config.yaml
moe_layers: [0, 1, 2, 3, 4, 5, 6, 7, 8, 9, 10]
router_z_loss: 0.001
init_std_router: 0.0072
optimizer: "soap_variant"
beta1: 0.95
beta2: 0.99
train_tokens: 589700000
dataset: "wikipedia_en"
Below are experts of layer 4 (counted from 0) of a mixture-of-experts language model. Rows are named router (the router's row for the expert), gate (a neuron's input weights, with its number), up (a neuron's input weights, with its number) and show model dimensions 0-159. Each number is 128 + 24 x the weight over its row's rms, rounded and kept within 0 to 255.
After each expert's rows: "mostly gets" lists some tokens that are sent to it at least half of the time. This comes from a sample of Wikipedia text that the model never trained on.

# expert 77
router [176 103 140 137 115 152 128 106 124 153 109 143 169 121 170 109 140  60 144 127 151 137 154 109 159 125 101 126 116 132 118 188 115  91 118 178 139  80 126 117 101 123 144 130 129 130 121  78  92 134  95 118 141 126 122  95 122 127 139  96 135  90 158 101 127 125  95 130 120 113  82 125 128 140 135 134  82 125 153 172 119 166 142 115 104 143 131 169 127 137 114 126  94 140 108  65 166 147  89 107 108 113  89 147 138 159 155 109 166 131 142 121 134 125 141 149 134 144 125  80 162 105 127 125 147 138 161 141 109 121 112 126 139 168 124 140 180 140 132 144 124 101 117 110  85 128 139 165  86 164 169 151 154 122 122 128 124 128 124 131]
gate0 [128  89 103 106  98 113 112 110 150  90  87 106 140 111 156 136 137 105 127 129 143 152 133 133 121 152 156 114 143  98 117 126 127 185 104 141  80 143 115  96 171 117 120 109 106 101 163 125 135 146 143 146 167 127 137 146 155 151 118  99 151 100 146 150  80 124 124 138 125 104 141  93 106 136 128 152 127 118  75 158 102 123 104 131 169 148 121  91 131  89 115 119 165 154  96 165 138 120 153 192 121 106 144 134 127 169 121 128 142 163 143 106 181 125 117 116 126  74  64 155 151 119 131 144 106 135 159 136 123 152 102 126 118 159 107 164 147 162 160 128 114 150 131 135 126 178 114 147 114 150 157 109 155 104 137 108 102 114 121 114]
up0 [ 84 152 128 126 144 147  70 137 139 106 130 123  91  70 148 121 141 134 115 106 161 120 148 122 132 122 133 101 184 121  93 106 145 122 118  82 110 145 113 132 135 131 116  96 131  97 129 149 161 142 127 128 154  97 129 126 115 163  86 134 110 118 164 150 108 162 157 153 164 112 157 114 110 154 136 112 124 105  87 152 125  90 123 128 182 141  89  89 121 144 119 122 158 107 119 152 165  95 112 156 102 153 141 107 133 146  57 129 125 145 119 119 171 163 108 101 154 108  96 130 144 147 122 125 148 115 146 166 125 167 157 134 145 105 147 137 154 131 173 103 113 161 137 129 114 164 149 103  94 158 131 134 133 102 156 125 147 152  91 131]
gate1 [130  81 145 142 100  81 106 167 125  90 139 174 117 124 132 108  79 122 134 141 133 114  93 139 121 102 141 119 125 157 112 146 163 120 171 100 101 133 154 170 154 108 133 125 145 159 126  98 119 154  91 118 113 121  90 122 133 139 104 136 130  97 168 137 169 123 143 158 133  93 171 126 162 144 114 114 147 134 114 101 168 128 137 162 105 130 116 165  94  99 118 126 112 131 140 159 163 136 149 174 143  91  86 127 151 123 123 130 143 122 154 121 126 100 153 116 107 110 114  88 133  92 143 179 111  84 121 150 181 137  99 139 121 137 125 115 128 146 176 103 147 132 130 110 124 135 176 109 105 149 118 149 181 111 153 157 103 133 148 104]
up1 [118  76 121 148  94  95 111 128 137  93 143 173 113 101 138 102  90 108 140 143 128 122 104 146 115 110 130 109 130 131 112 146 141 129 161 121 105 119 175 198 163 130 146 138 141 159 111  92 125 145  99 116 112 120 118 124 146 115  98 163 162  93 146 132 164 120 140 138 127 118 157 137 138 145 122 119 159 108 117 107 161 113 124 174 106 122 106 153 108  82 116 111 112 155 124 156 140 124 149 163 123  91  87 138 132 110 114 142 127 133 170 129 118  68 168 128 137 138 134  71 131 127 131 176  92 125 117 142 166 137 127 139 139 186 134 101 124 124 140 153 139 130 112 137 141 135 180 109  85 130 144 161 148 111 129 196 112 149 166 129]
mostly gets: " is", " was", " had", " be", " has", " been"

# expert 65
router [134 123 115 133 140 124 135 134 101 131  73 122 150 171 133 121 121 125 127 101 141 116 142 121 133 132 129  82  89 135 162 138  89 100 105 122 137 120 132 108 118 118 146 139  88 154 138 140  99 115  80 167 115 138  94  71 121 178 150 124 115 127 141 126 107 132 107 153 112  55 126 118 107 154 197 111 103 128 133 158 103 148 186 128 114 126 119 175 108 144 131 127  54 105 115 104 133 143 112 122 122 127 117 124 149 121 136 139 163 161 135 136 153  83 177 129 124 142 121  91 169 125 138 133 129 128 147 159 111 144 142 114 197 167 166 146 127 117  88 124  83 110 119 136 129 131 119 157 125 139 138 138 134 137 151 158 125 139 144 137]
gate0 [152 118 137 102 133  97 110 125 113 163 139 129 170 123 172  98 121 125 107 140 139 118 138 113 174 144 173 149 133 120 161 114 101 116 105 161 139 122 179 140 166  94 142  93 115 134 137 123 137 139 129 145 118 107 112 135 129 120 135 169 117 127 108 157 122 104 105 147 151 156 123 155 133 108 129 133 125 137 134 165 104 199 176 118 180 116 120 136 173 101 124 134 172 111 119 165 126 122  76 149 116  98 146 131 129 108 120 125 131 143 111 171 126 119 150 115 144 101 156  78 118 134 186 123 103 149 169  92 128  87 118 113 147  93  99 112  96 117 114 117 158 166 118 115 134 181  89  77 137 139 130 137 102 115 110 116 136 128 154 150]
up0 [131 108 137 123 123  81 119 143 113 151 126 104 177 104 147 128  97 104  72 121 131 113 166 137 145 139 166 111 166 152 165 153 147  82 150 136 142 107 137 142 168 131 103  82 120 131 123 123 132 134  91 136 121 108  81  90 153 129 136 135 105 117 129 102 114  92 102 133 169 156 136 144 115 116 153 121 108 129 155 161 116 176 178 112 140 141 115 148 145 106 155  83 131 154 104 140 138 104  88 116 131 132 143 167 136 149 139 120 117 140  91 160 143 105 146 121 135 134 158 108 158  95 173 117 128 167 153 134 143 128 114 140  75 131 134 175  70 124 115  88 130 126 117 130 130 103 128  87 158 112 152 108  99 127 121 117 154 180 126 150]
gate1 [130 160 142 163 133 137 168 154 123 125 158 142 103 118 114 157 129 135 143 161 131 131 150 162 114 112 133 125  82 139 105 124  81 177 157 118 144 106 138 168 143 120 187 150 120 171 162 138 178 115 123 136  92 132 142 103  88 105 145 135 121 108 137 144 153 130 150 153 121 131 141 140 103  94 100 128  80 135 118  93  99 157 109 177  95 172  85 166 129 114 104 101 123 145 154  77  85 150 133 116 157 123 133 106 135 108 114 108 130 119 140 133 118 123 124 129 143 127 136 102  92 116 130 136 145 159 133 146 138 165 163 121 131 141 128 123 114 180 143 185 114 108 104 123  83 134 104 107 114 110 139 113 122 135 116  97 168 101 180 114]
up1 [123 170 129 140 103 133 119  94 101 123 156 103 157 110 109  95 171 147 161 155 117 132 140 144 106 122 126 128 112 123 101 127 133 141 121  96 137 137  97 144 132  99 126 156 158 122 142 121 112 131 122 127 132 110 138 119 154 144 157 129 141 120 146 132 130 147 129 101 114  99 157 152  81 122 137 101  90 156 102 153 103 105 167  96 175 134 105 126 142  79 125 108 119  48 155 156 157 124 148 120  90  85 131 145 106 124 158 147 124 126 141 112 173 145 162 116 130 115 122 147 147 198 155 127 138 141 162 129 155 132 110 103 152 119 112 161 135  80 114 111 159 130 160 160 151  98  51 157 104  99 119 118  97 148 115 102 114 148 123 142]
mostly gets: "OR", "BA", " ENG", " ITA", "IS", "FC"

# expert 60
router [184 113 142 154 129 143 111 104 137 166 113 132 167 120 172  75 129  69 161 134 131 139 144 141 150 118  95 131  88 129 132 175 110 106 123 168 125  79 131 101  94 118 152 131 126 130 119 106  97 118 104 120 130 115 113  77 134 117 131 111 132 102 178 104 134 123  78 151 119  96 110 101 129 154 142  95  86 135 131 157 117 161 144  71 123 152 124 168 137 127 130 129  99 136 119 120 167 128  95  95 110 135  90 147 132 167 142  81 136 132 146 122 143 120 144 156 129 142 131  80 143 101 133 139 143 132 151 132  88 131  92 115 141 162 131 167 172 111 124 147 128  98 107 129 116 126 132 177  98 153 152 162 158 136 128 122 145 125 129 144]
gate0 [160 169 114 130 129 149 155 137 128 125 155  88 117 159 132  99  99  93  89 111 134 110 120 144 158 117 144 127 122 102 173 131 101 176 143 133  85 160  89 130 161 111 124 151 117 119 144 124  91 133 169 128  84 101 128 159 125 120 135 125 204 164 135 131 128 115  89 119 151 155  73 134 123 116 112 148 138 122 117 130 107 132 156 163 125  90 161 128 144 130 130 128 126 157 128 166 125  92 122  98 206 130 136 105 172 149 154 102 112 105 153 125 149 139 107 151 101 120 131 131 145  98 152 167 106  91 123 160 145 139 144 160 105 114 138 150 101 121 137 121 141 129 113 178 110 141 153 164 143 135 146 104 110 143 161 136  98 131 121 160]
up0 [149 168 108 147 127 143 136 110 123 145 154  98 120 168 142  92  78  89 118 138 128  92 126 133 172 105 154 116 126 122 184 127  85 162 141 147  79 153 104 140 144 119 119 145 129 115 140 121  98 147 158 136  84 106 131 126 116 138 133 142 194 153 153 143 117 105 111 111 148 152  80 115 108 117 116 132 133 129 126 140 129 155 139 159 135  90 158 117 173 135 137 119 136 138 120 189 128 102 146 121 204 123 143 101 154 163 127 106 119  95 143 111 158 140 126 135  87 103 122 148 145  97 151 169 114 102 132 151 142 121 124 165 113  97 140 157 110 123 133  98 132 141 126 168 130 144 163 166 154 174 154 121 114 138 152 119 106 140 123 156]
gate1 [137  94 143 131 129 120 157 170 138 141 108  92 105 132  99  75 152 116 128 108 115 127  72 113 113  97 134 112 162 148 137  88  89 108 110 153  98 142 136  97 109  93 100 129 142 102 102 171 139 169 132 130 169 155 130 144 162 139 123 169 160 116 128 113 142  93 119 141 130 124 165 107  93 121 124 100 134 144 123 103 148 131 134 150 160 156  96 124 165 140  99  99 105 111 118 128 131 120 142  82 119 154 126 116 106 145 100 104 155 124 148 132 124 107 133 118 183 111 138 144 154 157  94 125 153  60 155 135 142 122  78 133 132 116 122 129 129 130 102 121 133  99 137 145 109 119  98 159 112 151  74 178 142 152 150 157 154  88 153 151]
up1 [142  83 138 133 108 108 153 165 141 127 113  76 105 129 107  67 145 117 133 112 129 135  64 111 115 107 144 117 152 156 130 100  89 128 116 149  98 139 127 108 109  89 113 128 145  90 103 175 148 169 113 139 160 147 138 145 148 135 125 164 152 128 130 116 157 100 118 131 126 140 160 104  89 119 131  92 140 141 125  94 157 132 135 148 144 158  80 123 175 137  93 103 103 105 122 129 132 122 152  81 109 153 128 120 112 145 101  98 160 137 149 130 137 112 139 126 177 109 127 139 143 152 105 106 141  67 151 146 134 121  82 127 136 114 125 144 117 133 109 136 127 115 127 141 120 112  93 163 106 141  91 184 155 163 154 162 153  85 131 158]
mostly gets: " is", " are", " been", " was", " has", " have"

# expert 73
router [121 129  96 129 132 129 132 142  96 122 100 104 122 122 180 126 128 120 141  89 140 107 152 179 160 140 118  63 114 105 141 129 116 116 127 122 143 108 124 112  83 102 112 188 125 142 158 104 101 125 108 125 142 132 141 130 126 137 172 126 130 108 161  87  87  85 122 136 121 119  65 124 111 186 143  82 108 137 164 185  96 139 132  95 131 143  85 131 134 143 129 194 120 110 120 140 130 129 118 114 129 127 129 139 137 131 142 140 133 177 141 124 141 119 134 128 131 158 155  92 164 153 156 120 151 165 153 166 107 125 128 104 140 170 127 170 145 112 129 132 101 120 116  89 140 166 126 141 110 146 140 156 126 158 177 123 109 128 120 152]
gate0 [107 154 135 126 125 124 151 188 120 125 144 118 124 149 143 132  94 121  95 107 141 149  85 137  97 169 132 112 120 131 109 120 149 126 123  61  96 138 141 120 136 145 140 117 133 128 138 107 160 142 154 137 116 162 163 161 117  95 122 111 151  78 121 128 113 125 149 188 103 134 102  98 130 141 151 118 145 110 134 140 128 105 180 110 129 125 121  99  94 125 118 175  88 133 147 124 116 113 162 104 105 137 149 127 131 134 123 128 145 168 143 163 122  48 128 176 129 165 123 147 126 143 129 111 123 111 173 125 137 126 137 100 142 113 172 104 133 113 117 173  95 164  90 125 140 102  79 148 120 119 158 106 157 136 131  67 138 119 163 116]
up0 [121 159 145 109 112 136 151 180 132 150 150 112 106 153 165 114  93 138  96 113 146 163 102 133 118 167 118  88 117 147 111 121 134 125 106  52  97 152 154 118 120 162 124 107 132 132 121 110 149 142 146 134 135 141 167 143 106 117 120 105 154 111 122 119 130 113 154 190 111 122 105 118 121 136 167 108 150 102 132 130 132 127 181 104 135 130 133 104  91 133 117 164 106 137 158 138 117 101 176  89 118 137 148 114 123 148 143 127 144 196 133 176 107  67 132 174 135 152 125 141 134 121 126 109 124 132 156 146 120 123 159 111 124 103 173 113 122 107 113 179 105 176 103 110 126 106  77 154 117 136 148 109 145 131 150  89 133 115 149 129]
gate1 [124 129 104 110 108 130 160 152 146 117 133  99 151 161 172 115  94 147 100 128  91 126 124 164 113  99 152 126 136 102 128 141 137 121 129 143  99 147 151 130 154 153 158 140 110 106 106 117 127 103 121 136 171  95 131 103 128 198 130  86 153 123 140 139 146 156  95 128 127 156 174 108 125 157 171 154 118  85 110 110 146 135 118 153 150 132 134 160 109 135 163 153 123 133 153 123 153 142  91 126 187 165 109 166 134 154 108 111 167 129 161 129  86 136  91 110 139 101 101 135 143 156 136 132 140 103 138 135 185 145 121 171 150 129 104  71 118 117 136 122 150 196 147 168 135 155 108 156 145 132 151 114 135  98 146 117 117 114 139 136]
up1 [136 131 163 149 141 130 105 103 102 114 107 146 104  95  78 129 170 113 152 135 172 107 146  99 137 151 114 126 102 142 131 124 134 140 116 110 140 109  93 128 104 130  90  99 137 148 139 135 133 146 142 117  98 164 104 164 130  71 134 167 102 123 122 130 116  84 162 111 117  89  96 158 142 104  67 108 141 165 155 147 125 125 126  95  93 124 141 110 152 127 101 102 141 118 104 127 107 106 164 134  65  99 147 110 143 116 161 157  92 153  87 123 155 103 157 142 105 156 158 108 110  95 129 141 116 147 136 108  64 115 132  85 117 126 151 177 148 134 123 133 111  87 107  94 124 118 148 102 110 130 103 138 118 153 122 141 124 160 131 112]
mostly gets: " Maria", " Ran", " Dal", "ya", " Milan", " Nova"

# expert 46
router [137 119 105 124 116 132 129 112 129 165 101 115 172 142 161  78 141 127 128 102 124 102 156 173 150 143 132 112 119 108 132 151 124 109  97 157 155  78 129 119 126 125 114 168 132 117 169 117 120  75 131 136  83 136 113  95 126 175 148  96 131 123 136 144  76  99 122 138  84 100 106  73 129 156 167 113 136 156 120 188  85 147 141 130 134 135 123 177  98 138 141 127  84 119 132 109 125 141 134  90 115 115 120 118 132 164 154 133 140 181 146 128 168 117 164 140  77 163 165 131 172  94 153 127 151 125 120 124 122 150 126 102 134 144 169 124 142 136 118 123 121 113 130 124 137 123 170 172 112 153 142 138 139 158 126 122 126 123 154 161]
gate0 [107 127  61 134 123 109  95 161 163 150 102 124 135 129 112 128 102 106  84 136 160 117 115 148 148 137 159  87 176 109 155 150 175 121  98 135 126 130 107 123  77 107 107 175 155 127 117 151 124 105 131 150 142 111  97 104 172 133 124 130 122 157 110 123 161 145 102 145 118 143  85 115 124 140 113 187 130 161 101 124 141 130 165 121  96 133 151 129 130 102 139 142 143 125 124 142 165  86 149 139 153 122 126 134 105 107 136  92 111 112 130 125 101 109 138 162 128  91 133 157 125 141 156 134 121 146 114 137 167 147 127 142 152  69  77 137 151 169  98 126 118 120  94 125 112 111 157 156  69 136 147 162 136 148  83 120 113 158 141 108]
up0 [126 117 193 117 156 138 165 103  91  95 170 122 113 142 148 141 157 107 178 120 101 148 151 130 114  97 123 158  71 125 116 105  77 115 157 107 136 122 118 136 183 149 167 101 100 144 135  85 137 153 129 104 108 144 168 147  98 119 111 107 129  99 145 127 109 105 138 116 141 144 146 119 146 125 140  96 122  79 138 158 116 115 131 125 155 102  99 131 115 138 122 137 106 149 149 120  99 118 106 112 115 124 137 129 148 148 118 164 151 132 122 153 137 149 126 105 117 150 129  81 117 126 109 132 118 148 161 101  79 115 136 105 104 190 187 128 102 111 158 112 122 141 159 129 144 141  92 111 172 103 117  92 108  95 162 141 145  92 127 148]
gate1 [137 154 107 128 131 116 147 132 108 123 162 111 102 143 138 130 115 150 103 142 111 130 116 153 141  69 174 139 164 162 146 155 104 128 147  70 105 112 188 106 122 146 136  84 102  97 128 139 161  93 102 120 157 134 124 151 103 118 130 175 166 145 140 126 164  94 151  89 151 120 101 160 133 158 135 131 111  92 109 117 160 155 132 118  95 109 114 106 145 159 128 105 136 152  66 132 142 127  81 134 149 157 131 117 114  98 149 128 131 103 187 126 154 144 138 123 137 132 132 141 118 109 131 129 133 132 173 141 153 180 144 146 128  96  93 105 135 103 145 143 151 117 102 109 139 111 104 111 143 127 105  88 131 108 122 129 193  96 146 115]
up1 [127 136 105 124 111 113 150 129 100 144 130 164  68 146 130 141 104 161  58 130 111 112 123 147 152  93 170 121 179 148 117 126 128 115 113 109 129 134 138  85 114 146 109 111  67  57 149 133 174 112 115 138 123 119 127 137 100  96 142 159 167  98 149 121 159  93 129 128 143 136  97 124 133 163 147 120  85 148  86 100 168 140 150  93 129 106 120 115 142 110 136 100 124 148 124 110 126 125  97 136 133 152 111 161 126  92 151 123 128 119 188 117 151 115 115 135 149 133 160 150 118 158 136 130 144 112 117 145 139 152 127 171 143 105 122 120 123 121 129 154 140 122  92  86 148 122  99 118 169 146 106 111 117 106 109 156 176  87 140 153]
mostly gets: ":", " :", "°", " titled", " →", " that"

# expert 18
router [120 103 122 128 132 136 127 136 149 112 103 114 159 130 129  99 181 105 140 127 171 146 174 125 146 138 127  65  98  75 144 135 119 134 130 118 168  87 145  86 118 102 161 156 126 148 151 100 106  97  96 118 114 125 134  95 135 122 134 120  94 111 125  91 110  95  74 153 102 105  91 107 130 134 137 143 136 128 138 165 122 127 151 134  86 173  78 134 110 124 188 152 126 131 131 130 131 173 135 119 112 132 114 133 129 141 177 109 119 137 149 115 104 120 144 116 133 144 135 101 130 136 155 115 149 157 139 160 134 148 125 125 142 142 148 165 122  75 144 133  78  89  92  73 145 113 124 149 124 118 139 183 159 145 129 137 137 151 161 150]
gate2 [151 119 142 156 151 141  94  89 147 139 114 153 156 125 167 121  85 179 132  90 105 128 122 158 127 103 138 166  89 167 179 100 134 122 113 146 124 117 141 129 111 141 132  93 189 120 146 171 114 138  76 123 128 119 107 134 131  76 158  99 108 172  90 117 143 119 117 169 116 158 138 126 150 121 139  83 160 115 131 164 146 117 151 107 160 169 107 122 157 150 102 120 139  89  98 137 142 143 117 113 106 178 152 104 122 158 110 146 110 101 116 143  82 104 149 145 132 120 137  85  94 127 147  94 124 143 132 135 133 134 109 114 142 151 111 133 131 113 146  83 135 148 165 121 101 148 142 168 123  97  98 135 114 134 133  89 122 118 128 120]
up2 [162 145 117 151 145  91  77 107 156 127 102 133 141  60  75 108  88 132 123 117 111 143 144 128 136 137 120 124 102 128 133 109 167 122 144 104 137  97 150 133 161 180 166 117 144 128 142 146  84 126 103 119 130 120 140 130 104 106 135  70 130 166 115 119 176 107 131 129 130 145 124 105 112 146 122 157  95 110 136 149 166 110 146  77 158 157 104 116 144 160 101 161 116  89 110 153 103 131 136  88 150 146 123 109 104 138 114 101 148  98 108 125 119 103 156 169 147 134 110  89 100 100 130 119 127 137  94 165 111 154 109 105 168 132 137 146 153 124 114  94 103 140 143 127 117 176 139 169  98 136 103 119 118 101 132 143 115  81 123 105]
gate3 [122 147 104  96 110 162 101 137 114 137  94  93 143 103 157 143 165 168 119 112 187 161 141 151 122  78 111 111 150 129 129 139  97 133 118 148 100  93 126 189 143 137 115 128 139 110 137  84 103 156 167 112 129 151 104 107 175 127 111 133 122 138  96 102 140  67 146 121 133 107 118 121 177  84 107 140 145 130 145 144 131 148 133 126 114 169 114 116 137 111 122 153 118  94 144 138 172 150 119 132 118 130 146  97  98  88 147 119 102 146  79 113 120 163 148 145 122 108 153 134 106 129 127 130 102 137 134 141 106 111 110 147 122 166 105 114 136 105 110  97 111 160 121 201 124 124 144 157 115 116 107 148 186 160  95 145 145 116 139 120]
up3 [ 99 131 136 103 113 124 133 145 130 179  90  91 135 141 165 103 125 177 133 100 146 150 128 156  95 123 123 106 126 172 159  87 126  88 144 125 130 163 119 145 118 135 118 113 166 129 128 103 161 126 119 101 142 147 106 157 147 132 175 110 128 126 116 134 117  93 159  85 130 164 141 146 139 124 162  92 113 130 116 115 131 103 100 103 111 129 112 123 171 130 137 154 139 136 121 152 134 163 118 121 157 136  89 127 105 120  69 128 135 112 170 133 139 140 153 152  96 122  95 105 114  77 123 103 161 113  94 127 109  72 100 181 128  63 128 108 141 156 111 123  99 124 106 149 166 133 117 138  84 124 140 145 137 152 131 162 136 124  85  98]
mostly gets: "idae", "ensis", " Lep", "onic", "ios", "roph"

# expert 13
router [165  89 163 118  99 134 148 105 115 157 125 141 137 138 117  69 133 108 178 106 147 127 131 189 120 171 106  61 115 124 119 142  77 116 106 126 134 103 154 114  96  81 126 128 129 134 116  75 115 127  81 122 109 138 113 131 134 124 133 110 134  97 145 141 113 119 116 107  98 121 134 121 137 142 183 110  99 119 120 130  98 167 156 109 130 137  82 190 123 190 142 138 111 120 130  86 139 163 116 126 113 115 107 150 132 181 171 100 123 133 120 157 131 128 177 157 132 131 116 118 135 121 139 148 121 131 137 119 123 126  79 122 164 131 180 130 140 127 128 131 114 109 108 131  97 151 158 136 123 120 133 130 136 135 168 154 110 166 138 126]
gate1 [148 110 119 115 160  59  94 114  92 116  96 118 138 163 118 133 101 128 105 125 122 144 105 123 159 113 124 142 129 123 120  63 143 135 100 132 141 153 124 144 137 109 131 133 137 127 164 112 106 135 101 163 140  98 102 148 141 143  98 104 136 115 146 158 106 139 123 136 112 104 132 142  97  83 101 156 150 103 125 143 147  59  85 168 147  76 122 111 113 170 120 159 110 124 147 113 150 140 153 121 117 151  56 123 129 155 109 136 131 152 106 109 128 114 134 144 129 121  84  94 157 149 105 138 122 139  84 127 101 156 124 123 118 127  89 115 129 107 105 101  86 161 152  64 153 112 136 124 142 156 130 158  87 107 128 141 146  94 114 127]
up1 [122 153 110 128 131 110 137 166 104 107 103 131 127 144 108 152 103 106 101 151 114  79 138  95 156 113 114 128 149 129 116 106 109 146 111 112 141 150 155 154 106 163 124 151 151 128 167 130 121 136  80 172 128  89 137 127 142 123 138 111 119 108 143 157  81 111 123  71 116 101 140 123 159 113 130 142 158 132 121 135 124 101  96 143 144 114 130 160 128 118  99 195 112 118 128 138 136 121 143  76 152 147  85 113 108 108 124 189 161 136 109 132 139 109 109 105  97 153 124 162 157  86 114 138 123 138 117 161 154 166 149 161 127 126 139 135 147 124  90  92  83 143 126 111 146  95 122  93 105 146  99 165 160 149 157 141 117 130  77 181]
gate2 [163 129 113 126 173 127 148 139 126 114 129 111 101 129 117 145 140  86 108 110 142 141 143 164 109 156 120 124 110 112 101 166  86  97 104 175 138 123 122 163 107 175 156 136 124 161 125 118 133 146 127 143  93 104  53 116 160 136 119 160 144 123 169 123  97 117 139 106 153  73 137 142 115 124 139 141 131 137  90 116 127 141  81 164 116  75  89 148  96 149 109 146 126 144 149 120 175 163 128 123 104  91 122 117 109 135  80 136 159 162 125 165 146 105 111 120 130 131 142  96  88 129 142 130  86 120 135 126 160 145 104 101 159 111 138 151  99 135 140 142 138 108 124 128 128 154 136 126 136 152 150 186 134 164  93 148  91 140 152 143]
up2 [115 139 150 148  82 107 148 121 121 137 119 151 143 156 140  96  76 113 159 127 139 139 137 144  93  82 135  97 119 151 137 120  86 139 134 128 142 132 164  88 140 117 114 154 113 120 120 124 169 122 101 121 139 111 155 128 139 130 154 126 129 144 142 191 111  99  92 124 114 145 130  74 121 132 151 100 106 122 108 191  75 158 133 116 119 126 107 145 140 136 128 131 141  78 137 168 107 157 122 118 103 168 136 105 134 135 140 142 139 123 162 137  93 129 177 158  98 146 130 100 185 137 111 121 140 121 115 123 154 163  80 154 152 115 182 112 128 148  97 101 113 157 108 155 109  99 137 120 123 105  92 120 165  93 144 140 148 145 170 113]
mostly gets: " he", " they", " she", " who", " It", " there"

# expert 44
router [143 123 151 124 115 177 110 123 114 119  92 102 146 164 166  89 112 111 158 108 144 114 154 114 137 136 108  93 109 105 155 146  57 131 127  99 149  99 160  97 122 100 120 155 111 126 120 122 141 119 102 117 127 102 106  76 112 150 138 138 118 130 107 125 118 135 104 149 128 116 101  83  92 144 128 129 125 111  98 159 100 149 151 143 138 131  60 153 132 111 151 147 113 112 113 138 135 121 111 126 122 105 127 152 169 138 138  38 143 157 137 159 176 138 131 118  88 170 164 141 163 129 135 128 177 127 165 145 141 133 132 128 145 147 170 146 138 134 106 167 127  94 137 108 146 135 162 138 124 134 131 163 145 168 168 122 125 147 118 129]
gate0 [136 148 146 117 166 119 101  97 157 140 140  86 149  75 125  97 194 145 139 110 122 118 116 141 134 142 131 143 124 129 164 140 114 105 140 117 113 143 146 111  58 157  92  97 171 171 156 149 151 132 123  95 135 133 114 152 172  94 157  97 139 122 131 135 167  96 166 141 134 109 118 151 141 164 113 130  88 138 106 120 112 129 120 122 135 133 134 178 102 139 113 145 124  77 142 180 136 153 122 138 140  95 150 117 121 122 100 141 153 128 154 113  95 155 173 126 185 127  99  92 145 157 136 121 123 124 128  94 118 159 140  90 107 109 125 133 136 161 133 128 101 113 152 120  98 128 162 108 142 123 102 180 110 131 122 112 154 113  98 115]
up0 [127 164 130 140 126 136 109 161 157  94 145 102 114 101 114 158 160 178  92  97 126 119 133  88 114 146  94 146 102 147 135 133  86 130 139  73 111 137 111 141  91 148 107 139 114 145 115 158 148 109 158 116 142  77 103  98 154 137 125  93 131 180 147 137 138  85 152 114 110 124 136 112 142 166  91 132  94 103  98 142 100 145 169 146 119 122 112 156 130 126  98 144 138  67 130 162 103 135 125 142 123 130 111 163 148 119 129 100 130 146 144 153  93  98 163 108  95  98 153  87 154 134 158 147 149 103 175 150 126 137 125 116 121  93 119 132 110 163 138 106  97  81  78 169 112 114 141 107 133 138 108 152 120 132 137 111 135 109 116 133]
gate1 [148 155 117 136 138 131 114 136  95 159 114 142 141 133 149 147 154 199  99 143 137 116  89 109 167  93 141 132 119 116 150 122 105  74 117 142 140 116 144 127 142 128 114 160 127 133 115  92 160 126  59 143 148 160 118 126 128 110 166  90 112 138 136 112 151 126 130 111 130  84 141 158 113 159 141  97 145 106 136 134 111 113 128 137 105 103 120 108 163 146 131 177 150 147 123 168 145 120 154 122 175 132  93 114 157 118 143 138 110 146 102 108 121  94 141 104 110 123 113  88 134 115 119 126  79 119 113 151 149  76 128 124 117 175 146  81 139 188 110 135 112 100 140 140 153 134  67 167  98 122  79 155 119 105 129 115 117 134 129 106]
up1 [121 145 100 129 155  69 112 107 128 121 121 104 106 164 157 118 101  74 161 109  91  84 140 131 112 127 115 151 126 163 133 132 139 160 157 115 134 102  89  75 102 177 137 109 133 146 122 119 114 147 184 140 165  95 109 126 104 128 112 137 129 142 148 130 135 151 102 141  98 139 121 109 133  89 109 137 151 154 154 148 117 150 122  90 123 101 150 136 125 106  79 106 131  93 136 121 144 133 152 157 134 142 181 133 112 114 135 158 132 105 143 169 132 178 125 138 139 121 133 160 105 172 139 103 122 153  99  86 122 132  96 110  96  98 142 143 177  66 137 143  96 134 125 126 123 122 130  86 162 120 172 147 122 152 138 107 151 140 127 135]
mostly gets: " Marc", " Village", " Patrick", " Adam", "an", "iba"